From a checkpoint of a small mixture-of-experts model trained on Wikipedia.
Experts: 96 experts in each of 10 layers, 32 SwiGLU neurons an expert, 8 picks a token, a softmax router.
Training: a variant of Muon for the experts, 8512 steps.
Below are experts of layer 7 (counted from 0) of a mixture-of-experts language model. Rows are named router (the router's row for the expert), gate (a neuron's input weights, with its number), up (a neuron's input weights, with its number) and show model dimensions 0-63. Each number is 500 + 40 x the weight over its row's rms, rounded and kept within 0 to 999. Numbers have three digits each.
After each expert's rows: "comes after" lists some tokens at least twice as common just before its tokens as in all text. This comes from a sample of Wikipedia text that the model never trained on. Tokens count by the router's weight.

# expert 45
router:454459569531480441562567481524477537494478586470443491466532510502517515470543414492478501470513502538555531480540563524478490517459463528508429459492468477457508503480457479521490450535446497
gate7:509493426452532474528518470528496505450436474456430569491468533490489573504543553516535480510420525476493504536468503482475468495500417596518508548548555485511463484486515491493421492509449543
up7:572469517498486409471472578421532488509541495532591482510522492471503534502541536488518459400497416475548492511502505526463461498487548464454503490451550499542487506500548561489573511495584493
gate8:488407583477520483504475501567507528513538521591509539529599517437459486515532599485481502563558532549527466529558540533472525523464437548499513497468458476509477479493475474475474532473490502
up8:538521492488467505545532519395528402471492540515586543479444491460513492463489530541459506441564455524467517519517449539526448561498524520513519529447523473543452536496505476453510469482459505
gate9:502467465443500472530497474488439555541433459570591517470572496467427537537477493459493482523499560555476502564451506508547531530477556466528493568484547577542521533451462498517553422503488514
up9:492484450522498514473425465440493613515495448510452434477553508440479586498459486564501504507538539523443497551456498549491537504564500535446477538586516477505509517578470481424517464575414493
gate10:481451552438471452520427428499466515522499592548566448413552511484465587488526515504447494406487492484525537537470507567520511499501473481466448437512474518477436441491516435528493468477478429
up10:502428539451593521493506388482479485437478511531519417475418458507564484506498513444478482497516504539504586499454538527583520486465422510528513556449548530507423478449504467554559584487489483
gate11:461447522543492511519465484495515481483561517414435454461527474510446578535511535508548490536519475491516493582421536542484483495515560492475528478574518502522501472531488486527472463459495548
up11:483405546456525530485508484550616477482542540495463461445484511496520520550520548539456533489496481503505545605529456508492394492523483472492500453561579490472573466503508544539464509424476491
gate12:437491473507536500575477494484527538609562502573489546544541542498545499489486433456483395502511561507522501482505564493434538564553523504477420484555447440493494476479453588479535488548559493
up12:517442497502548484507554483551443495454544512449497505464531471538509503480446546475535490561502478504483571470491452533477439518607532456470438483513492543474495523545451472509479434522516488
gate13:548506475541478472555481482562582513511501490489451492446542447537456457489524378515546503523480491482406472441480524539498494521519506518485403510441478597528561533588521481542486516549542444
up13:456516429472424535486544510475573451429529505494490484484474483519465526515462460531504471549469439391505507468515505441475469521469536495538428492487515482549532551536476444468553509517507479
comes after: "the ", "\"", "a ", "and ", "of ", "s "

# expert 36
router:420486588534523497514506489544502528483476533539457473485506481495528468501533447481496470506519434562515567569536535536480515549471504554475462509479507505444477564463468475489472491549463515
gate0:506535525515459552439506428509467491477533494535501510527567485461555482450496548524517488493522555486487507465438511499513460568423482474479578528473486466509528433562547537532559539508476447
up0:472502475486511507490503550631462535468548466484473478471515559489442570531490499466461524576514511456500459520510488459486548579442479473473430513469476431503492563491505513475435457479487483
gate1:475536478515537446534446496537489477513609495524591502445571511533508482558519425523535519528528458464480458481510490515548417465570559483501516441493525478512417459541466538557480434578511453
up1:566507547489595471492465461535478511435532487528471508514494493570499486456497427472448473530538493529443543541544521457495536503492502567501476469475571481446549521462532490440516564533497548
gate2:469508459463488516500438522441475546467523434479549481487424494444493457430523561489450455561461494454451460553464500491551513524503513463551530508463474542532530499518589557494451454516469484
up2:516498512487540548476472519491499533445459545585454438473560473548513470581491473489493487501500487524550502483460552475424463511524515530481506498441473529509491507494539521594539521532525423
gate3:585465458517529514483554508432522506527500544513547449460522508519491498469476486585478495470551509492475550518464507549435482411497563499470469443546516476522469540549467510489473462523456546
up3:526527521493574502490487491476550503483541563441473488486483465485491460453470431493488529459519549495513476516499451572505549424550591499458525547502540498504499534560466465491549538504447483
gate4:509533437522502530487583460518544524565556523484511466502504465549485486509420569475494565506478465415473515539562468510501543502520511463502504407470479536456503464548450428588514483487509463
up4:495516427462497457527551465472504454478490537471541481435481515475518592411517519556531495444472507515483431478507448528537538427469494528477534522525499430509492510490533561436539512481467544
gate5:502445490512442543568478510482570440518495519507529442512484480523608434452535463458485537501522506444505494546508470487503467497454509476483476482462491540517439543512466532514531471523497552
up5:467495485511464471504644466527447518489530454540520491537509573568481534531453524462506520489508528528539553491427493540489466528551541520472505480507514446482545393449469501424518465494516455
gate6:456429546545470553449555488543524448557478456493508475501412512497454483489476499494473455505463548475499540481471441498540563502544529477494569601507524484585499423503510483596573503512546437
up6:533495448529544548454461550471536479563461452524517588544449559476493544542545514557526438499550470484548578501518530474486499546450470528471495559516484467466460468456479514488506483539536486
comes after: "| ", "- ", ": ", "by ", "USA ", "= "

# expert 1
router:499474487523454498531554503539461560470485502506472461455548431504506468508540518515544430451498499544490458538501505526509526503505521558454453417453460508497451515525469457507470458533512444
gate0:454461542525516523534499511467484443443448436490507474456483448448459523474507574536521571517459520493460538464538472575573515531397478468473552443495478517485509478517458469530521463485496498
up0:486543543502532535508515538544490498529453531524501499496484499489484455532459450502501496422496493503538481516439458487462481538502444488498567479434534450439517537473558535522501497478511440
gate1:523508539532439443536579467456573463530484522518531492500422521429534539437503489615557510501536523440420431479490458549448507580486423512574515453524411511550480578506484483473499485462531438
up1:544442514522478412492387520508517555556465556456465518558545559443507489484571490463534518461538520449489521500506557460481505538492512523511517529484535564470479507435587496477476484507499553
gate2:486504442516517532527511447487474529425559453612483562541526428453549477533430519501533504448451509427547451504491526460425509483512443549503453520480502487527486529478530419450521469516580513
up2:517486514536486511525469562482538541496518412527490485562491473499536524566450529474525502451467529461512450542476507480456552479505444536481514549534498477481484530457505467490542504573537495
gate3:522467469499446484486626479502548476443566571509523519580481507561491548515491460440502522528547531410518514459505529601492487449511493477492489501493454445541495497467482488527495481508520496
up3:511525469499431497497476477531476467490531608512485488536456565471494472507416548521536517530559489478498532521460471496538398521408441456458501537477484434444499498451480465610459509530505485
gate4:462486492471532516465504480455514444493533424534480559512524512482462541498520485457521451499554509552522484514515525533520433515508498540532566528461453518494480556467540483446445503552555515
up4:533559508547439470456471511553546462518498461546541531492574531516430496529474456481534455462519483456576429517501471454502526490491471500535477495475508583530501505492476506456512538486537526
gate5:522492493483485514483503516526503443535522484535486488487489541485468488481520499504507540477569574559472527569528566489496513462523466494521572504542495451562488451513512472481524546474490521
up5:449526539504479450596555472467519516520543515465554489525498513518457497509474543510497478573500422516480491442480527448509511516548443545533519499523520512412478490512478538540493458530519527
gate6:515463437496444532461462427476493498537459526570491501488517502522483504457497473463497446454455465510562477545501478525628597670503558481477488519481446460567516528497510509532512498518527562
up6:407545539566491531473410453534556456526543562494520480565544519470538509483472538509451493532533520486578590502514438489482509514493450514452495465536523449497488534481453459498526469499519489
comes after: "the ", "The ", "a ", "first ", "-", "second "

# expert 72
router:452470502519438478516492470547496570442444490440453498503517449543547462554536504585537477445521481541557506519470515527528504545479467523481501471395493554464486552470510510507430511534474464
gate0:569523539395507520544450484434562483484536501525531447542478561577524444524523499495512453404572510524499505450482573509487575453533551492511551497464491538450520505490539540499523550487453512
up0:508486478534492518481580556587443501520511522441459559485501502436536485495486485470440513521546472424528492433538524578502502415563449544510549486569557537552493513518469524521521434538489468
gate1:556462535631436449501552483545475609510507526504525473525553454542519432530470520481481487456474486472523565457515487574532564536541563428494468503431524530491515495417511434561403526575527496
up1:496472483453525564500536490427544492533482481498496464449514559423488518565540439542504536568574457489488459518400504475486451444442402605471447470538488470458458515526486540481537454420481523
gate2:441514431492591500508539516605582468480509515477454527526435466437428445570535522549553458504518531548492490547521492492500609442533500489509467475532495497486614446545459502486488443498468481
up2:427459422561549462494539554619531454463542476484455563471374505474439498515493488527521539529538490544524508530483414474498553559456388527522508449520544474528538428507463536531522476471429490
gate3:533498460473460549504470417455476466522454489493514464480465523516393509437482449542524492589513450536461438461505536431495489507458481466579490524452505476526537510524491541552482476538533526
up3:472452486531528508511486513450459526513567565470427449536491512504466498535542537458506475509485462494537511464549543509460570500482475472561473479495487523483504514471472463523512423488530456
gate4:502512529457460472549491552434510513490468527457506497457489508471532515462513435515450499541538544516523537506550425454499395510492509500556492542560557506450524423441516552506478469542477479
up4:532446450464429469572439555471530546553507499481419471531541507437460521565545483538503498482471525516513472531491529482459497468480553489547493541541457500439515406447521454526453515534467503
gate5:493515522504522492501477509512552565566464499490480445507502518463569569563519561504507486477489408549484541445502522562379562483430480537490536509514543530449454479531492451502424493562407491
up5:519532534546484541571491477492459573462467477502470537514512530451473454596527494494521527460467483483477511470483546580490560449563549483499549453465490532513457504527538425475532507476458467
gate6:519528503483503489445492510520471476503489522549509473495493439497490498506439516425451536520523491488439519472501435497526609463505480459461537508468494446449505471447532505500446508476483489
up6:474518498534471514500536422488514549461522505492433509483561606500430438482524427411602500473489479556539454429481549485439511380457563536500544490482450628470497519510504451484563448525551518
comes after: "of ", ". ", "'", "to ", "for ", "with "

# expert 18
router:457431544529513492488511505490435526548465535526479481512528516563554480520551452570487427475555450562501494511499542500498501502484479552512500478503482520466465515458459485435505473551434474
gate0:516538511550496445478467468519468577545496409490543556470597446457549496504481472498478503482495553507522499513542530508427523501509492518498481494451541582463484565473630438416441462522459490
up0:545495503524520528481499495534458469483448457582539511457515582504494478531480457452500498480511533587538524464511444466482479456533566453443539474459528538488455438549552558464445504496445434
gate1:504494587546518510542519519549576478470491505527452469542499483559486543522510488462478511512514455539521530495500580568514503518500469537472491510485498526442511510551443524514521508436494534
up1:523473398545486539488457507499546501520520477500478495578497450467518568428546494477516530522465472528494564486522462539536534495516524478429522551477501495514532447559518497484556523492503578
gate2:472554512478465492511555537510491451500522557545526486468487439425557497506502469504554514435454499536490460484530486483482526506535468519519502575408477565542491476432530465507463524511488491
up2:490488435531487566492453554444399559562445484474488512509558517489474512468462538581541487509566493545479519556498500508512536485503513593422534498461506446535447511531489493519509434467510558
gate3:497466522473526433541512474527502550503502521463496460460539439528561465510504571449452507468439514464428484534434528469485498534444534469483500494441531511514532552536388450563453563535531487
up3:484522534494537549546507569475535624463473573490463477463479494455469506500500447487490435535515511472550562469506504438442455559490530548553456499520459551488506495445557546479539512441509522
gate4:417407505462499536540488501520501448456530520477509482538507476494550492490540505555496506516497507524545504459517486471487466560531456525441490505469490565491523510508553506541503519486462460
up4:396522456497578492462468498507477484488487581556531484428488492503535559543523451468481481485530461525467552547521492462454417460487494498527440553547460507536455536471514529461469562548521502
gate5:544451459470508453487490531507489547523439446547542535491512513561437500539448491479556501498510434562445446472506443566533509581460496507438551430495462463504454491510524510450496443479521471
up5:559549494595522449526533470430491580587554471521551510546442529525487502482487430506512514468509483519472505449547492512492517533499468519474554423498482432553493461484455537512532459472479524
gate6:529462485452491453515561516484481516497530478548551589499499590539494548472531497457482462488555520537520487511549513514554475438462479430539516484479493492530515447445532460434465448468462444
up6:519492541456463472462428564532504470467405546481517514509408430528511523477429601472534511509538435526504523573506495514623493514470445505532528533505523472405543490471507477539488563420554510
comes after: ", ", "of ", ": ", "- ", "in ", "at "

# expert 80
router:493453506570475465544553505631455553478484566500440515485545484479519513526520460516539467455513522519533483473524508550495517512493480548435453422494508459485456482541477423476489430568476479
gate0:547410517487444423471500460513485493521489455484494520550499550421509540498476547535502552506446444573471497510540448555573446495530571502529473490495477527540557564525537526428559580468554492
up0:520616518465530535467500448531477477494472479524520489518503493526451470431587464506465441496437541500526505533505446484493510453545425539564474470463525506500556499530532471480468552562427522
gate1:591572508539457487429574451453509611469464542429446496490447481490500465452490484586488559493491512517562541527455536545473489467544525564507459445464485484558436549474555481503463525582521563
up1:417461496518565456524575516514460475496441545554513527550525591505485464539542458523507519509450511480506516534545475463445437497469559484462524569489549457496468452538405516502583558599496512
gate2:510559528499479471535473495467522486492499479496484466551468463531505539563487432461453496506526522543463433389523482499528487428529504464469517525431515485473529464532583494538488522482435453
up2:512503531571519488491479521460495474503512513516455533471532590477443582530527538497445493478479565498501451458498527498469477445419430470479494486503528435463466539505513508521477460428495439
gate3:446531453564553467551467476503504482444447534565465519526478532546465589455493473502532518489465510440561481415469511512522463495532484479498581495531500527537501457458500566460579513433472486
up3:538458517485483546437447436492478470478511470549526435514379460541556477519469525503474576520621478544510533481529597494497472520456497490529472525442486518486541506506471483538476451503486509
gate4:500455460509524429474440569475434475493513504503496491455470491589531476461517511537503498478497470508576516498512504544504500508486508495550523537487493552521466548529520541491416485475494499
up4:469531559508499606460522530473490521542481563518531517554511509461419399478478506479475528488565509578496580564471511527512478518501479541521540598573551504446486500439534549472545537520441535
gate5:556468490511484396500506480455500599543462487507437468523474465468514494517550538456474473514426547511454446460511535553497532469572535480491452575505459522554536476530505527554467470476500423
up5:465481485457463448504391452507448440475537521498563534505503566573513449571548444548519505452463522463532500517485473542480485504446552450494514520545543488569498499496415467540559445499464483
gate6:531472539467574483574510517477480489511577474472573526566533552545510510537534511521488423510472489563445500513461538571434482492505484469520471442500497522485505507526500498483467513461443566
up6:442577465523499430529525529545455523551452521505463493480559445437491467469484402510507483507449529512526428469456461480442575439543479478562562487571431515429516498505490551547548530501484472
comes after: "the ", "a ", "his ", "s ", "their ", "her "

# expert 20
router:524480508547541496483498498531431485490466449494514487459524479542520390489569455514486509480500407528534484604495482497469492506461478536508489496491467520558355490510416539487488470483528496
gate0:392471516524469541465450463508445534483471539511456508476531475553555491520562529531531486494467590546551529538479531480518509523563467549516546421507474554497492504448483442527452459500539496
up0:515498410533580436504561491567499451509541502557499493510417508610454452477534474523505476477555449530472484527501517524489539439376437462531524526477557519485491504521469508471496434479417565
gate1:486454448538465464498536489522488447484512520431532579534537482502514498501481530472497492526489527504464422497536566514489492556491480505519502449488513447481494507461485488454564535446527497
up1:476527520527484522479526422500573561498437510557509530567422452526464518542447543527472571468503513430536516530509484525474511471478514512474485485495471481503502560459513501550456430522451468
gate2:520481509561503508547527530461548483515528503438473437470498445465503518521608409513481573496476471550562512518478537450556483511535434472496431555433511454528481506527483537485495488506459478
up2:483438545450553546536470530529478506487555463503511485518475530527481497457545578481507460447461593461528496507486446416395486578488506521537478535519484486547478473502481479478548477526485479
gate3:469453508527467514462549522550587459390490528587444511491469495502530450492546509494479427497472569551422459488549510529441530540563537526432531463462496480517509511542477464430488486509486525
up3:534530510522501484497551509492527482528453503516519410489433440453484539430482534482589463502533536505486509463465552518518458465522521539587499520447490452503474500520482521488508552469506454
gate4:457443474537463463431576525541505548540555551491447460495530551531544529510533476570547517484581505449464538569505522498483505537525460514501525527448509513534510538481490461459525464547535484
up4:448487530510479539462498465491494565513551450508487524470458471492493512453579509531450452562482503474529473494450420487495500526483562479508457508462537474561508475397528567534494455483478520
gate5:492517508542576502577417530540527496502456502471506445468471436518580547490544493478451542366531450510451537424537526433476507453490436520503427479470491506446487527563518520418486495520531490
up5:521449502466475464546516544480428501479516496506479513590545456557434584427443541526488567406486518524521490506469499513518488428483548519455488514525548483439490466462415460528491451489596519
gate6:433503588484469520600547459512549451544435492563504506427552542522467491561508507483415492475423489600619491530570466547485532464543541488538534478432495501436473479531501445508449557495441514
up6:517409471452550495554475486556468549465505520485555478529506467522495529556491497527507434522462547481501488525472493522545573476534512505528475541482474491484447516403546521449489448469520537
comes after: "| ", "; ", "- ", ": ", "(", "|"

# expert 7
router:498513554586500469545510467521469544426425551513495466465493466481499454502483474548547465485524492550494578513542542563523580596439435524546517454473482476501463549492482437459491476529496505
gate0:527477453509469454566509560494492490559507463453540509550538514508526470574474477500482395432537433524514502546490520554473511557550548557547583546478517535587491497568472470479520487430503567
up0:529461557479547490453505504556517495432475445520456481423488475513465421451430445429482528476474546532450496507505513489462531442506511493558493488487503517481517580517556508481510479563509483
gate1:440469488555537521492472471476412553467437434559542439489535520545505530471415512563518497519455475539454483534494482504493467560446494501446457595523465406459558480556433519503464422492494510
up1:518484472528531560531502521499424461489530451436487486516455528527502522508429477500480518502463483522517468475425505499479423515523503493549458544491584491493516469546495482536529541539546440
gate2:489504561588508485509484456502501448522483562512522458562586490546521523557558499514538462438497566496520558484444471511536543467501477510498548540480490476515482547485500505462518498425453434
up2:506432579532553462513479514438564484545457434518488441472494479574516577500500545495518407532488580573486503514445495533527471468529449544563493544533455423474480523475496446508542488482547533
gate3:399541554518452491528607573515568527461540488591562447476429433544469513471494510476531456470500563465492518496491530442504477528556462478537444552480507396529470564543548513512566510526571516
up3:545505479507556488417415447436497440559475534392550556582532506457530511487560468520525502525462496514493460520471497530525489479472481543464512413520433551442496424516483501439524476563493468
gate4:544502519516491476475515495419485529441453569505412463569549508441545518409433482533470525475557437469420561465498588524489506494516492509517472494552473452544503460467535486467486459493503477
up4:511483519573547492567446528442495539506523436466528466436386458588500526494536521520487467448511574552576537556523512529509523564490525510454480531485527494443473437458523511512510501569566530
gate5:474516472523521533581496498484446509530506524554553452528492474513547511488481485440426419408515470515544508545566530455508523487471487525541499502454499532553522527521489499534434520548465475
up5:498586600500506537485554482556560476495500564570483464519511526565489490572506552454585509487446507541495489457391503533450484455459524507510436544429432515457462501498480517474468457475516515
gate6:528542419525472498518421568492416509472516558490478496482538477510435534522434510485409467532435544573434527537475526480520502487535471547534526469488568539494467516559488466440526478457486473
up6:527522478521462542495510457459490434543501427568455482466453464442550515563533532509552497494469462461534515522502508436531480489477509490474517497524498510560523490491560489549516548540567552
comes after: "\n", "\n\n", "- ", "=", "is ", "=="

# expert 95
router:393454544572496494527513496481486508433450490467496535459523417550566437505523468588530493515483436545518567505501524557509462519489537541518509516438438491485460524484444493450472460512500495
gate0:447477535461480509562474474520533481472492519499408513531496525518463577496524455538489520519443518557482507431504521516532520481582545443502624497474429532438471519482503460461560491476471489
up0:512432519509539536479484439507538442515545453569488531494476491447566495532493510402552571457562493497371546481471493626473527538467542521559481499487502530559479485544455485586469508477515513
gate1:459486543535458450521446452480457571493466540487457437483517419442462458523529458455495456557481480473513511524531474504494540523493475552500445427476550495498518551488534452522515539512522457
up1:486550534449506467486496545547540478478474548462476563482461529491497448555480512471501500522521510533450519530572545490481535483515474517527519499510465574421558502540425447458626507454560481
gate2:503445541581509413568557458437441534438523473432457527525569466505527488473538541518537512492540586471526546451483515417495545453554402519542522487470506469516516524463524522497537427509486518
up2:564525490413397547520592473556523510553502557493451472511500481504494470517542490537420531458515471574507544515475557550574527518483498480440520518556585532480548476466492456558488485558447528
gate3:460506482523523453563443526522484525500527429546488524450545533509506511516460453530519538585491480516529480493474546575505506525546510578485510544468421537508523499556491511534449484440532588
up3:491532514539562581495506430476496525492531519518511506498458516496447484460488539554529421485529558469503506483557512491409491509513448536553461459438517427579517503496470533505562447509513405
gate4:492531436498499477561524547526531535474525504405537545548448456434471524502539528506527497432495477465468516458532547474552450456543485544516604462506441562518506462445472525444595497521498502
up4:488481476509511516568503501496498508543493507493505549511448494465495508506576525511382510471525466420456463465516528525534395472532456538481490441502490496492483495464521514513529524489463519
gate5:501536566539509478528535583432511601513461517478581519488510484475513471534419426561557474515540541577500550514542469481481515457509442561491497517522461424470478482516500466411488495511511492
up5:447517515485476527447474515461451461566467475518528512528456489441498509490503521468401500459483478427403549550528537491554501465514526434493496491519557502573479524502457484565581476536517491
gate6:473514476529467440576515422478549503567525422517488459537538515518531579462526472483500519529489543547514542522522455462519524516536464491499417471415544586485477551426457564520525504492492513
up6:512512485477480523489517516469486449453496531537532522457523514543507417475433488467407585457521534491515495551525516492510484520485531465505575594535576472467471574486498552509542557587540450
comes after: "\n\n", "\n", "of ", "as ", "by ", "on "

# expert 47
router:448472540515485480513576463530462578462498550521506503492508428527536462555577471476536461468587486550536504466560573529514539494487482521461484422477428556431491578412477486504426486524461461
gate0:525524495519516470499484590501436474475477481496461553538529493509460507523413486540503453512490506522499500495448516554561570453511462535504516503459490491528520481510455544476425479527483547
up0:563395501530535436610502461465454567468533501498445471560445486569548558542485487542487458505491466571540519510492492547544515575492462509592527406477458497503462505491595505474440450488492506
gate1:489513496485518472580518571484478453547514491488533485513528526475520514498509491535512424473543448498553521508514404512515488546450439566455520492445518514492434455555474534582464407494578466
up1:464565473560483474548583506524504508437470567518478495553481516477482542515576527542450493544580463482499553432510434519559444530422480526425506472547531477463463483522555569533486352463443492
gate2:456460448433537445536496509543529529472477494491478578540481541481529489533543416553540490511546480529446493541442541492538485470559466467501464397467504455572611483440542557523545479419441544
up2:428524505549586487464550505496537486400512475471491618503487528482480516458507582512492493533499496508542543479456457530483547541528485471570488428510405546550482462500589514555434478564415496
gate3:534509535514501450523487561505438485443434489510485546453518538452410531538449431509471517536526520420446490525439477486432531520557496512518506511453430463585548527507445497513447460504515475
up3:570513550477564479506528535549514554496476558483471504502451460492502550503454482478512496486459551516517512516437469440496584564510504489550506486539412487527584459527481494459419492548505438
gate4:530523495484444451491486505504445452458485501492498580467477464521493435514467455521526513504515532474547604488501538531450572535498495432481450524493533505529546497474528560507475479531501497
up4:510503549523424444566498479449500549508512464519475475533447468541481502499575469469562503460501602477481432520617424536502511489502483495561452402480477531579568537478456464471470588461521486
gate5:468575466537481473464497453567526504549482514526411575517484413590531434487452435519458439549524483460594545502580462477476437467520424532429609504490499483528491564427478491492468519427434482
up5:544602506501455490558548535515486557519517498544510450435471506525482528495434464441500487488505471475485488460491560504400424547438479553470478532506487522431463522527468568476466483519474461
gate6:516515519488465504489485531460428494543454444539502429504554541479491468478530470494524528555507513528539443501457515542454517464509545465412470441446470529492487485490494511540470508499533434
up6:503525483531517436507518588522486510524493521478483510448563463532478464525483522534544556473517501516535448489446512505447501481502544482444497550546453506478464433477486458466448453551505434
comes after: ", ", "It ", "which ", "was ", "he ", "it "

# expert 82
router:457427572545445449531539436527462557514492521554504496493508470563563484496545462519487453474573459537527512495537496532507516556472441520497493473415514465464473495461476486467514486553440444
gate0:500521556520449527553489545496469460528477433504488569520493538523489503545580575544516516478449575528481495471439492543523495455454510460516484517582460469517456476514535526496475469464466488
up0:538470468500507466419481473475512538510547574546481505475458507464527445595469502489505468549548427577563537513491544543491503467510531481473503608385464483494541533525489476550502516470500495
gate1:480513492509524480541495547481570438476406514566490521488554542575530445459483542529482426415511508596563472514495474537503490482541453474557463526495468467536559574470526532504517487567488484
up1:486579566519456487532506478462522501461478537517475523481458490519586503459477541586445432485487522534549406512520478540465470465485465534473472497488467494497490584468491492495517478509529532
gate2:515466491508489422490467527517511516508567464491480508518464599523507531439484528501500490500557535447509467457546473545519512505533483444507471490510471480522558582484496447503492500498483509
up2:442552568480476494496557548505547452525440451492494533530468503521464455495529508484511477492499463508562526478513490528557505533506532532505539452474450508476494504512480458514511491439524478
gate3:541454464452461588451502446510510568483508499493429499486558463513506510434505496582490489490500478478514476470541474490531548483494495436505541500517458437482439549539519482482439501424536470
up3:476513538467497448492508495568454508535525475499465574514494534456518535529445534519480546491509477554578595540558521487528511467510479519424493496554517420464513504493525555498534518554446482
gate4:515520548536482468433511542473466536575558444521535453495515461544542475468528476527520485471549505465515537449484498453557498501605500532481533455559475441417535431510500550469461458512476483
up4:553498473490457496483562574473524560479520542489495479507464529457492453518483471548450499473554514537505430458464495499480509534502496498583508503479499476483469458581457481530508481527468490
gate5:470462438548446501551479494439489541539552538567554453538513514517416545532439520550490450527532493406487563482420466459476468519564510536484541512514522450498527480512509579434523521494472483
up5:521516422482482522471484538499527456516474569467527505468527501415548553440554542508506425562461487457434539526476585461459452480562539476579448477463470529415508514500473489547488569490539491
gate6:512522513493451502545529486426492497483508461561512446492510416498539512533517480442527458467495529495499522502529551473487505530445505493521466520489516516538520565542445513541469500488567520
up6:500481422531503451542487497503482492496501483481506470444481537514517495519566524508519483534468471507510496465470456528551567455602521509459485518514484538460471517527522488489463491539453407
comes after: "the ", ".", "a ", "(", "The ", "\""

# expert 63
router:474480475503504503521572497521430547482440474546484456478512454506515472558523518535535447498545497559524487512546516475461504546503459533463501456446435580456509551471476524467449457507496358
gate0:539548478521507436440503506478479500541494530578480493391445534479451493480524522553502473527463506530467570482543577470506516545526489523535488480540508470512535488556477471505436481466587503
up0:479505509425487499547514486481442571474410532522527491463447547551471526467443559519492503518559450514493580524515407540539531444486503518561543433508412518482500538530536525503453452479480530
gate1:496445509493502474476425422523505495495438497483497454484457505571482544465517483453514450484560498491487573510541514498534497504400516482531502488515513507493532516555557479530492525519500510
up1:520480454478492462464514469461534473516544538442443506517454454449529507521539485475525537477525536536555481529509394512412456510453465529443568554553463440512546518541482456481526513439501530
gate2:449494505515547526586504527522534515519432509532483470442536519529454484481525503493494419529543522509480585544489482504491459491465547487422507524488428505476444529493509525549354515503489499
up2:459552570453471521474499471447538469444574525420523627559420483522576526469474547434477595464548451510473443451541519526495439503554438491516539503498558406477490513468507543482631540483461512
gate3:463549470499490449506460483437559550488482541479507480548476495480447458514540550538471446564486458459500426448551566573499431556580444454524535523462380499457537523479482511522509470421509455
up3:507510580522473529477478458541487484493411470502456412478482554496516446516486499514465523572544505494450501512418453518569355498457483466475477510552491484460470591543539507506518628513510520
gate4:446482507578508425503531465535449456498527515523454483472515510459437471495602512501515470482530519548516519494481436503509559457547517504468524536482472473511567474541508491498518503537561506
up4:571537544584472532524476462526497508518468489482553529534531463468487454533457460481542495546497552483485500489472462496521507433446540479504449511450497529491515506510477501500497486513500493
gate5:481513469461529416558510534486529538444495510427431518502499506485574479475495584578499476543502472543507443542600532560522552497555442575526516545553549471501499539488507524509584423489457485
up5:515431460423468542430520503535548511468521454529572503471438542479492536509443477480488444465505556552519507508415487477488460532464508524509463510468458538533509458585584523487474450435541465
gate6:471459488530532502536427476487527501428464512465585532510501592432524528448519506562537507446537496542559555552547512584512546554537419504541437493555525542471503490477468497516511500583450508
up6:517455491453529442547507517528523487476523513477492444489474517540530516580474510485499520516495447599556520517544566497486495439502491536448566566495477504474487489480585468509522483468474440
comes after: ", ", "which ", "to ", "It ", "it ", "that "

# expert 81
router:477424487520466491490521498574460537460505492507463472480574456491522460523513458544505429474492513557499464534512493553502551496531494563463447465480513538501490507470502465488449462538528440
gate0:467469494504455504532484456398555569521523508458532535487535516575538508484493475497516532516524518511542453507489535543451484538468498535546509421424453495532509545413481512490531562472487465
up0:499499493444535498520543470456477556477548525523507516540519496521474522463518436569497445456535557457538485480443474489481530497531489535563475504459414578487481570401529479528495513504517501
gate1:528482502543463507504547535546512490522480457444527548509511499507463491505527506545464566486470507512470460519441505491535606509464500555501483512411486535531512493462537497526573497506454493
up1:495470506406514551539506540525510489491461528492463485471430515534474470483455456488492495571451512525450450458469549464508538566548555480551511523439530561448539517498557515558479461553439429
gate2:478557583517483629488525518544495587487491553499506567506505474425456457427515501482479567498509441467564483510482491570506515488459471493446494471453560490454496545483495367551517535538450518
up2:534528429488464494560542394485475463543544562594495456501560508564515490544490462557448517488514453490443494475557526441522536520453490503481542488441470469512507438538470560496502489551450526
gate3:516484511627491505404525469510522476511500561490464497481520487491525546496506623493469496470521542552454528529603529475486458440554483448459412470518497537521485503461455540437506491544533478
up3:451573507566526482505498496491499481540507492452505533569510467444443463511465517499520531497474537532518550480489458462474440504530508499511547557451470507504560439493575536517451544494431461
gate4:558533501550452501504510522480507487428427455497491618532536438501506504505497575517476462497424528487480492534471439566538507467481529510543450485471498437451467525574533507488541573475571481
up4:494473502537505462478542483494504549517490527451496528526523547466594560498526566508452561562508499457440473404560476483591459465569554512461493474574501492437468502498531462496538523479478527
gate5:498552503488486453510539513591517531489480501499511499513500514538481501511445544493522454472471521531569491477467528485462478522488470536522487573507496461423581532624459492567483477488517478
up5:499544473475526510545569474546552444498542507512510568493463493501515528479537460497553501535516436433561498469420424490498457451455454516509518459452528486540520483506504555532414544507430478
gate6:542564556539496534484523519506532455525511482531461528490520513503496531498511517535544424430471552515488535463571503457481524465489502481461531488490473548537470533508492524495461493504521514
up6:519530406455456492498516555477536553454546491555477506529544518488480448539459493525462501529498506423492449525429512478453574415426564499519435503515472432496512532512488405508507479506570476
comes after: "the ", "The ", "United ", "National ", "s ", "New "